Experts of a small language model.
Size: 10 layers, width 320, vocabulary 8192, 32.1M parameters.
Training: a variant of SOAP for the experts, 4348 steps.
Below are experts of layer 2 (counted from 0) of a mixture-of-experts language model. Rows are named router (the router's row for the expert), up (a neuron's input weights, with its number) and show model dimensions 128-191. Each number is 128 + 32 x the weight over its row's rms, rounded and kept within 0 to 255.
After each expert's rows: "comes after" lists some tokens at least twice as common just before its tokens as in all text; "gets" lists some tokens that make up at least twice as much of what it gets as of all text. This comes from a sample of Wikipedia text that the model never trained on. Tokens count by the router's weight.

# expert 40
router [105 100  99 111  91 175 156 101 108 173 125 100 109 156 170 125 152  96  80 168 161 137 109 158 149  64 157 185 130 168 141 130 124 104 123  99 109 112 172 129 126 151 130 128 179 121 122 139 174 146 145 124 114 172 161 105 145 145 148 149 110  59 100 185]
up0 [ 64 158 131 129 102 140 114 100 151 154 163  83 165 137 152 128  94 103 101 102 129 122 142 146 129 115 166 165 139 158 143 127 106 149 152 149 167  94 183 144 115 137 121 125 118  50 124 158 225  79 150 175 144 127 109 181  82 113 131 151 149 134 181 119]
up1 [102 116 141 125 137 136  90 152 149 184 104 136 148 144 119 118 102 104 154 141  99  85  72 178  92  71 169  97 113 136 162 154 144 103 125 141  90 160 177 133  78 191 121  97 109 139  56 137 200 121 169 155 111  78 144 106 107  88 183 136 135  78 138 134]
up2 [101 109 173 139 117  79 160 114  90 175  87 125 154 130 114 163 172 155 117 184  90 112 133 161  64 103 154 141 106  82 120 136 159 145 153 113 117  91 191  68 103 115 123 149  99 143 165 167 123  96  79  98 121 127 159 117 118 158 156 191 104  95 129 105]
up3 [ 84 142 117  89 133 142 121 127  94 115  41 164  87 194 105 105  99 109 168 137 110 131 122  80 177  93  88  91 118 177 122 147 105 128 107 158  72 144 121  86  82 108  50 135 116 136 112 145 155  49 119 161 120 144 177 153 153 150 137  56 162 133  79 119]
up4 [104 107 127 122 157 144 135 106 153 139  71 158 129 187 108 141 127 144  70 137  17  85 161 188  97 153 123 148  71 103 102 185 146 122 124 105  93 168 189 144 136 175  85 120 138 151 160 138 152 111 101 169 134 121 101  40 140  68  97  75  75 122 150 111]
up5 [128  96  66 128 140 158  68 129 127  76 160 187 153  93 181 184 105 144 152 105 116 164 182 149  83 112 177 133 121 137 139 116 169 100  92 182 188 166 156  79 147 131 150  81 110 127 125 146 127 104 171 149  97 118 155 138 102 116 160 148 170 113 144 145]
up6 [ 98 146  76  83 210 146 169  63 144 131 159  83 109 154 157  98 140  83  51 123 130 146 121 110 171 178 102 133 130  87 165 131 119 132  84 125 127 151 163 168  82 150 139 117 131  70 115 126  92 129  95 125 144 111  93 153  56  93 151 181 172  87 105 104]
comes after: ".\n\n", ")", " is", "\n\n", ".", " |\n\n"
gets: " =\n\n", ":", " a", "==", " was", " an"

# expert 28
router [108 142 142 156 135 140 152 143 107 145 168 120 130 154 127 123  91 123 123 148  89  96 132 142 165 129 109 152 163 136 113 158 156 171 159  75 155 182 146  89 137 139  84 100  92 112 122 143  93  93 139 159  68 171 128  73 145 138 145 137 131 116 102 161]
up0 [111 109 184 127 150  98 116 157 186 115 142 136  85  72 148 181 121 156 196 110 124 152  92 142 138 109 131 159  94 164 115 181 143 153 164 130 148 160 151 133 164 128 146 132 153 113  93 100 144 149  65  84 107 107 105 103 137  94 122 140 150 185 151 146]
up1 [113 191 158 108 125  96 123 162  34 125 106 133 128 151 144 115 124  96  68 136 128  87 101 119 120  94 119  99 172 135 145  99  91 143 116 131 110 176 139  81 142  68 122  96  98 101 131 131  84  90 110 156  97  87 111 135 139 132 127 234 122 109 114 130]
up2 [180 118 101 128 188 130 213 128  74 136 163 160 118 142 100 138 139 161 129 175  53 117 107 146 134 108 112 122 163 144 170 178 155  99  94 116 121 141 169   7 137 127  94 117 117 172 175 129  90 104 131 162  74 159 114 152 126 167 154 159 174 183 168 191]
up3 [121 135 134 151 139  93 131 131 116 159  83 111 102  91 165 122 154 124 138 167 179 180 130 164 116 111 103 115  91 112 107 147 224 182 128 134 150 139 166  92  98 189 142  91 167 127 145 135 100  70 103 109 128 135 162 151 148 120 157 139 128  73 111 112]
up4 [ 85 122 105 131 125  98 144 142 108 149  65 137 187  81 162 139 115 138  94 124 142 141 144 113 146  85 136 151 161 124 162 183 126 137 177  91 204 104 153 118  77  94 144  66 169  98 148 127 110 167 113 139 180 166 169 106 207 135 129 116 122  73  69 138]
up5 [ 92  91 122 174 147 112  57 177 161 130  81 133 153 151 131 149 140 132 165  88 101  82 144 156 191 103 121 119 118 136 140 186 166 197 120 176 130 119 162  98  90 187 124 163  98  72 139 141  89 149 127  89 168 185 121 167 120 115 194  98 154  98 129 119]
up6 [123 164 116 158 140  59 130 180 107  94  84 129  99 122 135 155  96  67  80  91 143 173 144 159 116 110 127 106 175  94 155 211 155 144 119  89 154 122 149 129 122 116 111 185 100  95 171 112 133 155 160 108 137 199  79 112 157 129 136 151 159 122 145 166]
comes after: " f", " F", " V", "f", "F", "\n"
gets: "-", " |", "'s", "ly", " time", "ishing"

# expert 59
router [111 102 172 159  89 156 150 119  84 164 126 125 152 129 155 170 110  82 112 149 169 123 121 155 138  97 140 152 143 177  93 197 152 113  99 112 106  95 178 169 135 191 118 101 165 114  99 165  91 154 131 152 143 134 162 136 139 133 123 149 142  81  78 124]
up0 [141  72 110 165  91 135 120 146 115 155 141 141 112 172 102 154  91 112 147 131 176 143 105 152 107 128 137 127  92 135 195 165 143 137 165 139 125 145 188  74  91 118 145 104 162 133 111 169 122  85 108 110 188 130  43 140 163 157 112 174 137 148 120 123]
up1 [128 100 160 141 112  90 120  74 138  96 100 132  81 106  78 129 137 110 136  97 125 125  65 134 123 129  95 127  92 134 106 166 142 118  89 116 116  87 160 182 147 177 108 194 132 131 165 118 115 129 112 118 149  96 104 138 122 182 131  92 141 107 138  89]
up2 [103  96 110 173 112 181 154 149 135 145  56 100 180 148 116 147  97 115  93 179 173 160 125 143 177 127 159 152  78 179 144 108 140 141 172 146 150 141 236 132  93 187  76  60 138 115 128 128 117 127 172 104 146 126 152 133 122 119 116 176 133  84  76  90]
up3 [108 112 194 137  97 115 160 133  96 148 131 132 135 120 137 109 124 124 203 140 107 105 116 156 104 103 152 185 196  75 129 119 201 126 145  59 142 109  95  79 119 169 123  75 155 109 127  47  87 134  93  84 166 134 162 163 155 136 116 127 112 103 155 154]
up4 [124 138 127  97 114 134 145 151 150 174 103 168 135 153 146 174 160  68 154 157 121 151 116 114 170  67 130 135 103 142  53 131 198 183 118 106 136 136 160 131 140 128 124 162 185 148 144 129 113 188 111 118 123 127 129 111  96  89 144  91 105 119 128 133]
up5 [178 165 112 128 144 150 155 113 106 128 130 112 119 154 159 156  43 155 134  98  99 126  65 150  94 137 124 100 135 137  58 156 172 100 153 102 156 100 133 175  72 165 156 136 139 115 143 169 162 100 107  97 147 157 111  92 136 117 156 146  70 125 144 160]
up6 [131 139 144 102 123 104 140 105 162  95  87 110  59 140 119 166 156  79 145 158 135 113 159 147 180 113 179 182 142 137 116 138 150 133 173 160 122 114 173 118 103 140 155 132  88 143 125 187 144 157  87 180 186  96 150 165  74 223  76 181  82 146 109  97]
comes after: ".", "–", "20", "10", "00", "19"
gets: "0", "6", "8", "7", "9", "5"

# expert 19
router [101 140 148 134 132 180 127  90 141 131 140 112 128 116 157 156 181 112 112 181 128 103 119 115 167 105  94 141 156 143 104 180 154 128 110  93 162 149 159  86 145 154 143 111 173 105 108 153 107 165 220 161 133 145 154  96 100 168  83 150 133  79 103 170]
up0 [148 123  77 150 125 131 172  76 135 104  97 135 110 146 132  89 111 149  82 146 172  93  94 123  75 172  57  66 176 164 135 115 175 203 107  99 116 147 152 175 105 120 124 126 172 100 142  99 155 175 140 106 104 155 129 158 118 142 112 149 129 140  83  86]
up1 [108  81 143 118  90 187 113 154 167 116  96 133 132 122 173 162  98 144 189 156 133 121  96 141 187 124  67 132 121 129  85 159 197  92 161 140 146 190 168  91 126 117 161 118 120 130 138 114 177 151  67  89  97  93  88 116 154 108 153 183 127 164 151 164]
up2 [103  73 133  94  81 132  59 116 117  72  83  85 163 168 144 113 136  89 115 117 190 111 100 139 150 105 100 138 122 101 105 164 168 121 158 105 137  43 160 142 139 146 145 107  96 118 118 178  87 198 150 125 151 177  95 131 142 164 143 136  82  48  84 124]
up3 [ 97 103 140 112 135 111  91  71 131 185  93 157  85 141 123 151 125 128  37  66 166 172 136 140 144 139 102 202 156 144 147 124 146 120 139 138 149 114 107 142  61 110 192 143 134 128 152  86  84 171 116 122 138  99 147 124 118 185 116 102 134  65 131 103]
up4 [164 131 133 190 198  69 104  94 129 173 116  90  90  94 130  93 102  82 101 109 145  69 109 134 136 144 140 100 114 101 155 129 178  99 118 191  94 108 156 160 144 155 174  99 117 248 139 151 125 185 130 156 111 145 103 120  63 145 104 179  94 131  99 128]
up5 [105  88 153  98  79 161  90 142 180 156 185 104 193 101 172 107 117 202 157 140 110 110 135 101 205 116 130 122 160 141 115 188 113 111 107  95 110 168 120  99 140 149 125 143 134  83 126 141 160 112 138 131  45 157 169 173 181 115 108 162 165 130 108 163]
up6 [ 53 113 122 108 143 116  91 131 157 116 112 150 106 127 124 144 101  82 133 175  96 178 155 174 180 141 121  95 122 137 143 188 129 183  85 135 142 111 140 186  46 141  96 125  92 123 197  87 141 165 136 174 140 166  93 157 140  98 103 123 146  92 125  87]
comes after: ")", " |\n", "0", "%", "1", "2"
gets: " |", ";", "|", "-", " Born", "="

# expert 37
router [122 128 174  88 130 194 121 146 109 150 112 134 154 123 134 166 166  95  91 148 123 107 119 139 121  94 130 130 141  87  97 101 146 138 199  95 133 179 175  67  41 138 123  96 196 105 101 147 129 146 181 130 115 143 136 115 151 176 136 135 176 119  83 179]
up0 [ 50 128 133 100 130 147 143 140  46 156 100 143 184 139 152  83  87 116 102 121 139 116 120 152 180 143 139 111 123  97  98 126 143 113 133  93 149 151 156 114  75 158 139 143 143  96 162  99  91  94 144 105 103 154 142 113 213 161 151 141 146  62  80 160]
up1 [118 126 187 107 178  76 137 139 106 113 185  96 136  86 154 160 129 123 140 163 121 160  93 149 119 105 113 115 131 155  90  94 108  83 112 152 117  97 185  86 157 109 116 148  99 148 158 131 148 120 170 126  96 111  66 118 117 100 103 129 147 112 141 168]
up2 [163 167 126 169 168 106 155 176 115  85 110 115 138 115 105 124 100 118  90 160  83 140 132 140 126 128  92 139 128 143 121  95 165 114 137  90  88 162 136  90  81  83 104 136 123 130 173 138 162 118 133 146 132 159 180 121 110  85  87 180 165 135  48 168]
up3 [ 80 180 131 101 175  80 122 102 156 107  99 118  90 138  93 192 144 108 151 108 126  91 144 120 126 138 102  51 116  81 122  87  92 151 121 158 128 181 148 131 129 127 138 159  84 150 197 159 110 155 145 118 146 135 154 102 117 133 114 125 163 106 126 130]
up4 [139 108  71 118 161 188 114 151  68 137 103 109  66  98 128 155 151  81 129 108 136 131 101  77 155  56 128 169 152  70  48 143  95 161 155 123 105 178 145  88  88 117 110  80 131  46 175 103 131 152 134 166 148  98 148 162  94 108 147 140 115  88 161 162]
up5 [158 153 176 139 117 138 126 185 117 102 131 155 120 135 123 177 156 100 128 145 116 138  74 141 135  84 103 190 144 116 147 107 151 137 122 123 199 163 124 157 122  97 113  73  80 102 177  77 110 146  94 110  93 131 195 139 180  94 146 200 131  80 151 114]
up6 [ 92 145 113 113 101 120 103 171 111 143  53 110 192 192 127 116 150 101 129  66 147 119 132 112 132 122 193  54 109  92 112 171 111  74 141 128  83 114 128 171 125 153 142 104 163 152 112 117  68 135 188 153 194 168 141 144 150 148 170 125 135  55 144 103]
comes after: " m", " M", " ", " of", "M", "m"
gets: " P", "ir", " the", ":", " an", " The"

# expert 34
router [ 92 164 119 148 171 160 122 156 115 217  86 130 156 123 160 146  70 114 119 135  94 150 133 116  81  89 150 112 155 114 121 127 181 134 158 138 100 140 136  83 124 165 129  57 133 164  89 149 109 149 116  92 185 133 166 111 159 137  96 106 111  69 113 111]
up0 [132 152  76 147 169 148 102  89 177 168  85 105  68 175 126 102 122 156 192 102  94 113 115 119  63 125 173 129 103 191 136 121 185 137 155 175  96 160 138 151 151 146 168 136 149 134 123 103 132  79 106  94 158 110 181 115 140 167 120 138 137  93 169  57]
up1 [ 96 111 186 112 109 139  88 147 130 124 176 126 132 153 184 127  52 135 105 155  95 102 107 114  70 153 122 125 120 146 125 112  99 164 134 168 113 112 112 109 150 167 132 126 116 162 162 117 112 143 163 172 116 154 128  90 134 141 132 151  77 101 154 127]
up2 [169 180 105 146 128 148 133 165  77 130 121 128 128 101 180 161 105 159  74 127 123  78 168  72  87 101 127 152 125 149  81 136 155 168 178  86 147 132 118  99  93 166 183  84 170 128 113 137  94 108 126 132  96 151 204  97 100 103 144 109  80 181  70 104]
up3 [134 170  93 114 121 106 164 155  83 142 142  85 156 123 117 125 127  77 205 104 141 127 108  89 118 152 167 132 117 109  97 147 180 100  73  54 138 100 109  90  90 154 126 122 129  98 134  52 131 123 111 133 134 157  86 161 138 114 138 184 101  91 188 179]
up4 [ 69 134 167 152 104 143  99 114 101 141  90 120 101 123 139 148 103 142 143 120 123 123 137 129 141 125 101 144 126 132 142 100 199 116 180 184 165 142 151  92 143 134 131  67 123 141 136 117 123 107  78  89 113 141 193 115 124 134 110 131 130 133 134 166]
up5 [115 175 138 116 146  54 140 131  52 162 132 124  66 184 147 151 133 150  74 149  85 104 118 141  55 173 185 161 165 113 121 107 136  84  70 168 147 133 155 114 149 156  78  96 157  56 127  69 111 142 110 151 105  98 143  71  84 147  91  97  76  61 126 108]
up6 [143 132  97 101  91 140 208 102 131 123 132 161 153 123 176 137  97 135 107  89  76  94 125 128 102 137  91 152 137 157  88 137 145 131 168 125 185 137 131 132 142 144 109 120 111  91 115 112 128 111 142  77 119  60 150  96 117 150 128  98 113 140 114 123]
comes after: " ", " dis", " sy", " m", " K", "im"
gets: "p", "m", " P", "P", "s", "ep"

# expert 27
router [ 87 126 118 156 108 165 144 156 129 170 107 165 103 140 129 111 123 126 148 145 192  82 144 184  92  43 156 122 157 152 128 152 151 149 149 141 136 162 162 125 102 145  94  87 117 146  87 171 108 156 152 166 128 139 123 117 114 131  91  99 184 137  72 180]
up0 [ 87 136 120  92 149 134 133 110 122 157 112 125 131  70 105 135 129 107 119 123  91 179 134 109  93  82 120  96 146 101 136  83 146 160 146  82 153  99 154 120 210 118 128  88 115 138 177 126 161 154 114 110 115 164 114  78 158 119 153 155 175 140  78 111]
up1 [ 99 158 199 187 171 181 157 175  91 124  78 151 109 122 144 134 108  87 147 138  52  90  87 113  56 138 127 122  86  82  71 168 104  91  89 105  99 133 182  91 115 140 118 183  98 119 120 156 154 169 145 131 180 118 131 117  94 128 161 146 143 141  88 131]
up2 [144 117 139 111 155 169 121 121 144 120 174 105 157 157 205 141 132 137 128 135 167 119 124 111 167 110 120 127 178 144 121 141 138 183 200 147 136 103 174 142 131 122 196  39  75 128 116 158 194 167 142  91 143 114  82 130 145 118 140  87 138 109 174  89]
up3 [198  96 165 126  92  99 117 120  99 177 138  77 109 125 169  88 133 131 133 119 164 132 152 122 139  85 134  99  89 144 130  99 110 152 156  83 154 164 135 118 118 109 167  74 178 132  61 121  81 156 124 107 166 142 117 161 115 122 116 158 140 106  99 150]
up4 [ 90  98 111  97 109 197 108 116 180 132 128 120  99  89 152 157 156 106 163  88 139  99 152  99 133 133 110 120 108 134 140 102 179 119  83 131 105 195 127 147 139 148 128 124 171 142  91 210 131 128  74 102 167 214 109 123 110 108 118 152 198 129 187 140]
up5 [119  80 152  99 157  54 113 120 136 105 137  74 167 136 118  73 177  76 125 110 108 149 118  66  89 143 133 175 149 155  80  78 100 127  85 137 132  80 159 115 119  71  92 107 159 118  97 117  84  93 142 148 152 181 134 190 173  90  67 175 109 106 116 102]
up6 [ 46 174 102 119 147 114  91 130 138 123 123 118 143 140 171  98 139  99 144 144 113 154  73 133 133  49 104 170 183 125 101 136 145 182 113  82 103 135 196 109 155 131 102 132 124 137 118 117 130 120 161  98 165  66 178 137 134 182 128 137 114  70  63 208]
comes after: "\n", " |\n", ")\n", ".\n", ";\n", "==\n"
gets: "-", "|", " |", "–", " the", "="

# expert 18
router [101 122 111 155 115 150 158 141 137 153 162 132 125 137 149 171 141 107  96 188 229 156 152 148 150  97 157 113 119 162 127 118  98 172 168 102 103 146 162  98 103 140 103  96 173 134 108 117 127 161 162 190 105 127 149 164  89 156 104 105 137 127 127 106]
up0 [ 88  65 127 188 114  80 109 128 103  85 156 157  67  98 163 125 126 100 134 168 153 128  60 115 132 125 129 125 166 139  77 155 119 134 141 145 153  45 125 108 178  92 144 136 106 132 240 139 118 144 103 172 147 135 111 115 139 132 101 122  52 111 122 155]
up1 [109 173 169 140  55 208 129 106 144 161 163 131 124 117 120 144 148 116 108 160 169 105 161 116 111 132 110 132 127  97  60  75 148 105 115  97 140 129 113 184 118  64  97  73 147  86  89 131 140 106 180  68 124 116 159 120 127 130  97 123 136 151 140  86]
up2 [ 72 133 156 142 114 159 156 157 117 158 152  79 160 171  92 192 121 195 181 150 160 127 122 149 161 114 146 149 104 146  73 114  75 191  47 157 147  51 156 155 107 142 133 137 181 141 159 174  90 113 127 122 124 101 162 143 143 120 172 146  97 145 125 161]
up3 [152  86 113  83 148 167 198 100 155 162 157 107 129 124 141 175 135 118  86  97 148 121 101 117 179 147  73 118 152 143 131  77 168 153 151  62 123 203 113 144 120 113 120  89 123 111 166 112 114 113 138 102 143  66 103 144  96 120 101 141 128 133 135 117]
up4 [ 83 103 111 147 159 177 141 101 124 152  86 164 125 172  84 112 125  86 142 145 139  96 138 105  91 101 134 163 137 177 118 186 116 154  98 165 126  95 139 112  78 176 193 101 121 132  75 148 118 126 127 102 114 156 138 121 146 148 167 128 170 189 119 165]
up5 [ 98 122 126 154 112 113 161 165 105 115 198 143 154 136 178 130  33 135  89  89 139 135 118 155 151 158 173 121 116 191 142 164 187 126 108 147  83  91 147 190 122 125  82 129 165  95 113 145 100 205  55  63 122 145 145  87 135  84 137  97 148 107  99 130]
up6 [161 126 125 105 173 104 204  61 168 115 169 160 156 158 157 140  89  66 198 176  70 116 136 125 144 141  94 144 120  85 119 106 164 141 153 150 145  87 121 118 127 159  94 121 150  89 157 180 206 149  96 119  94 134 124 156  68 126 135  79 158 146 133  98]
comes after: " |\n", "\n", ".\n", ")", ")\n", " Party"
gets: "|", " |", "-", " the", "'s", "="

# expert 31
router [ 89 134 168 185 143 126 136 155 101 139 139 113 128 146 173 143  89 139 138 152 121  94 139 112 130 112 130 205 140 134 141 147 195 180 135 126 168 180 143 105 115 149 118 111 102 118  88 131  93  94 194 120 110 126 155  46 188 160 152 123 146 116 132 155]
up0 [107 120 144 170 140 143  94 174 149 109 144 146 152 139 165 173 111 110 135  88 140 104 135 159 121  96 135 169  66  79 129 150 147 130 178 129 136 166 128 172 144 122 128  99 107 131  87 106 118  96 141  85 127 113 136 126  78 151 152 134 133 142 151  84]
up1 [140 130 154 137  91  60  71 130 155  87 116 109 109 127 120 139 134 115 168 186 117 151 106 102  79 100  92 174 156 163 145 103 151 110 110 188 140 224 112  98 129 118  82  86  91 116 109 161  60 160 135  61 114 112 211 107 132 103 119 167 139 123 140 139]
up2 [126 117  86 168 134 168  87 128 121  91  86 112 117 127 125 163 113 185 137 129 109 155 150  98 120 104 159 137 131 153 129 135  97 150 127 132 119 147 106 171 109 156 156 161 117 136 124 107 127 142 187  92 167 139 104 150 165 148 162 134 161 104 126 155]
up3 [101 179 168 193 142 150  82 101 206  90 141 106  86 181 152 172 183  94 112 130  84 139 131  87 151 149 109 171 135 121 137 118 102 131 153 126 131 142 161 109 101 196 106 104 115 178  95 132 118  30 134 129 167 230 123 115 131 146 155  89  70 146 186 141]
up4 [ 93  89 168 186 134 162 167 156 199 152  97 108 186 177 103 192 127 129  91 113  90 147 149 122  99 102 142 151 124  93 195 117 151 150 179  99 168 152 127  82 107 173 123 109 136 152 112 119 161  82 121 125 114 139 150 180 184 149 111 150 153  72 173 111]
up5 [125 106 134 139 125  99 126 142 161 132 168  91 104 127 144 115 114  79 134 121 174  82  91 105 147  96 108  96 177 205  82 119 108 117 143 135 108  97 137 151  71  96 115 151  91 149 162 128 138  86  67  83 114 129 114 127 132 121 132 123 121  86  95  94]
up6 [160  98 170 162 102 138 109  88 118 168  95 186 134 175 150 159 145  76 142 128 104  65 151 168 141 121 161 123 107 107 133 153 158  75 103 145 121 111 137  95 182 231 142 108  97  49 148 128 122 109 169 139 155 163  97 123  85  89 141 129 160 135  90 138]
comes after: " V", " D", " F", " d", " v", " f"
gets: "'s", " the", " it", "oc", " It", " his"

# expert 25
router [115  72 104 153  78 131 146  97 155 146 120 135  62 201 158 145 117  90 133 159 148 130  97 150  77 102 134 130 152 123  65 128 152 152 141 139  89 113 150 101  97 136 100 124 163 130 133 165 146 114 147 152 153  83  81 119 108 130 118 121 159 148  44 166]
up0 [105 158 158 128 143 125 169 141 180  99 123  82 112  95 155 150 166 117 114 136  88 122 113 105  76  90  67 137  77 151 186 162 174 188 112 118 110 115 107 167 185  98  80 126 142 107 154 211 132 176 134 131 165 106 132 153 128  92  81 197 124  12 125  93]
up1 [143 125  75 198 164 102 110 126  88 118 116 132 152 107  69 141 125 157 160 130  90 102 103 162  58 106  92 119 106 157 117 109 139 122 107  86  89 108 151 143  88 117 146 110 170  90 202 114 147 135 146 102 138 132 109 179 114  86 128 118 190 105 124 139]
up2 [141 129 144 129 181 191 110 174 111 156 135  63 140 102 180 171  78  94 150 149  61 152 108 127 123 148  89 168  30 118 133 152 153 118 135  82 126 145 182  95 119 199 162 127 165 144  69 113 154 137 136 145  94 148 130 130 103  89 202  97 171 138 161 156]
up3 [129 142 104 119  99  96 180 113 128 104 138  86 108 119 120 186  97  82 167 102  97 103 143  70  96 113 121  56 104 167  64 171 124 135  97 113 128 180 142 102 136 114 113 145  59 112 157 139 147 138 103 107 141 105 141  77  97 110 133 170 136 148 160 145]
up4 [121 133 117 148 156 127  68  57 101 162  93 137 130 150 141 174 104 153 132 159 180 117 108 115 150  88 147 109 134 119 124  81 134 154 133 106 131 192 198  79  98 160 138 129 171 104 142 156 121 123 181 183 115 154 120 108 146 138 145  90 119  86 122 172]
up5 [153 117 147  79 146 142  57 123  93 151 168  78 121 136 155 151 147  76  94 156 103 104 108 107 153 118 142 144 121 166 129  92 118 115 142 129 160 180 174 139 109 182 130  72 114 123 140 163 146 151 106 149 100 137 131 105  87 169  84 145 147  81 152 196]
up6 [129 147 100 154 138 124 127 124 124 132 190 119  97 188 133 130 108 153 155 120 118 117 152 143 110 118 144 109  90 137  62 134 145 122 191 127  92 103 165 151 130 115 115 141 153 201 119 138  99 119 117 144 111  89 170 165 108 120 120  92 146 124  67 169]
comes after: " the", "|", "-", " University", " a", " his"
gets: " the", " career", "The", " Win", "In", " Born"

# expert 43
router [104 137 166  93 148 179 129 141 118 155  89 140 110 123 120 132 146  59 137 168 145 166 143 135 135  85 135 127 112  92 129 121 178 110 195 144  89  99 177  90 112 191 110 107 140 103 128 141  67 131 164 118 162 128 164 106 130 112 154 159 139  93  87 110]
up0 [ 46  99 125 153 159 173 164 154 106 163 108  95 111 102 171  93 139 157 166 155 147 106 159 144 157 133 159 170 134  97 146 110 185 145 133 151  82 131 176 126 118 150 114 136 144 157 119 118 146 138 163  99  88 147 166 107  81  90 157 139 116 140 174 155]
up1 [ 92 111 168 143 122 150  46  98  81 148  53 131 125 134  96 127  94 149 126 151 156  89 112 146 113  82 174 184 158 156  98 149 146 159 187 152 121 109 144 116  83 151 108  57 179 161 107 150 108 132  71 187 125 134 152 105 152 126 150 144 255 122  77  82]
up2 [141  99 120 146 128 181  97 142 170 161  98 132  92 112 176 156 151 101 135 160  74 155 136 134  99  96 148 145  94 146 122 170 190 125 173 123  48 146 145 185 152 158 135  88  48 115 147 152 160 141 107  93 116 163 164  95 161 131 102  97  86 105 202 143]
up3 [138 177 135 106  80 120 153 115  69 162 148 143 116 127  86 155 142 125 129 116 120 122 168 153  77 150 155 181 190 122 110  90  85  90 143 135 142 120 108 134 182 154 158 100 127 133 111 131 104 119 133 139 100  87 107  62 109 137 126 134 168 146 146 122]
up4 [123 163 114  68 146 255  91 132 101 147 180 116 155 108 172 144  85 169 133 147 108  98 123 151 104 150 101 156 174 183 101  86 174 133 108 126 126 155 173 156  96 165 127 123 158 100 129 143 185  75 162 163  51 119 155 128 122 101 162 112 177 122  73  38]
up5 [106 183 128 155 176 156 133 156 118 163 149 126 162 197 112 130 130 123 144 104 146 113  99 173  75 151  70 144 142  92 150 124 121 182 104 148 159 122 157 135 140 106 154 140  74 127 143 128 155 169 158  79 152 136 111 169 127 131 141 104 166 119  76  94]
up6 [128 123 143 134 100 126 141 137 168 177  97  92 130  68 186 163 156 145 147 162 135 107  95 123 190 123 173 134 114 119 104 150 168 101 184 154 131 158 180 145 160 162 165 117 120 159 124 191  82 175 138 110 152 102 192 182 144 114  91 158 131  63 137 139]
comes after: " ", " (", " $", " Died", " m", " −"
gets: "20", "0", "1", "10", "5", "3"

# expert 21
router [118  79 174 130 125 133 124 118 154 162 135  69 152 135 175 151 134  99  81 208 114 129 135 112 138  71 181 198 147 155 130 118 156 112 150 110 150  84 151  94 130 153 150 138 199 112 135 157 145 165 161 145 173 121 155 129 129 159 129  90 124  78  94 102]
up0 [108 163 157  98 121 112  87 112 116 159 101  77  97 129 162 183 110 109  99 149  97  64 106 114 154 108 131 135 113 132  55 145 160 156 100 134 145 105 174 173 144 141 150 152 100 123  84 140  98 129 164 107  88 135 132 136 171 134 100 167 116 129 113 130]
up1 [ 93  92 137 116 124 129 106 165  87 156 125  78  90 151 161 160 144  94 121 171 132 103 129 113 172 151  79 106  79 112 144 181 108 138 121 100 116 132 204 131  81  52  83 172 129  77 138 189 121 125  93 113 102 130  88 125 122 154 148 114  99  58  38 106]
up2 [126 202  85 141 130 110 178 138 128 116 130 135  95 108 146 128 135  57 146 132 148 106  91 151 114 139 116 124  57 101 144 146 173 126 148  97 131 129 110  71 152 110  97 156 138 108 149 129 159 110 129  75 117 148 155  99 100 116 185 154 133 119 141 106]
up3 [171 162 151 170 118 117 160 157 100  58  70 103 116  74 125 170  88 131 136 139  98 119  60 120 162 146 154  99 151 138 136 146 115 158  98  82 131 134 139 144 109 137 172 155 110 102 125 112  97 110 119 103  95 126 157 105 117  83 131 202 148 165 139 155]
up4 [107 201 153 141  96 206  91  95 124 129 104 120 121 133 158 161 132 155 122 150 117  92  99 116 155  52 106 139 144  85 133 142 155 149 147 119 173 126 191  91 127 158 161 160 108 148  41 104 166 142 193  72  85 112 178 109 186 153 146 182 106 126 107  85]
up5 [158 100 159 174 111 174 103 147 158 163 104  93 116  87 110 131 152 132 121 134  76  40  69 184 151 149 153 114  97  85 134 134 127 119 130 116 141 106 184  72 128 187 139 186  74 133  65 149 126 176 138 118 143  68 204 152 107 100 121 128 107 161  81  90]
up6 [109 106 152 152  78 157 140 153 124 148 103 123 175 135 146 140 156 127 139 127 153  79  86  82 146 154 136 137 155 177 145 118 189 170 152 150 100  93 161 136  77 158 144  97 123 164 116 241 116 174 106 175 121 161 133 157 170 105 103 109 129  58 143 134]
comes after: " |\n", "0", ")", "1", "2", "3"
gets: " |", "|", ";", "-", " Born", " /"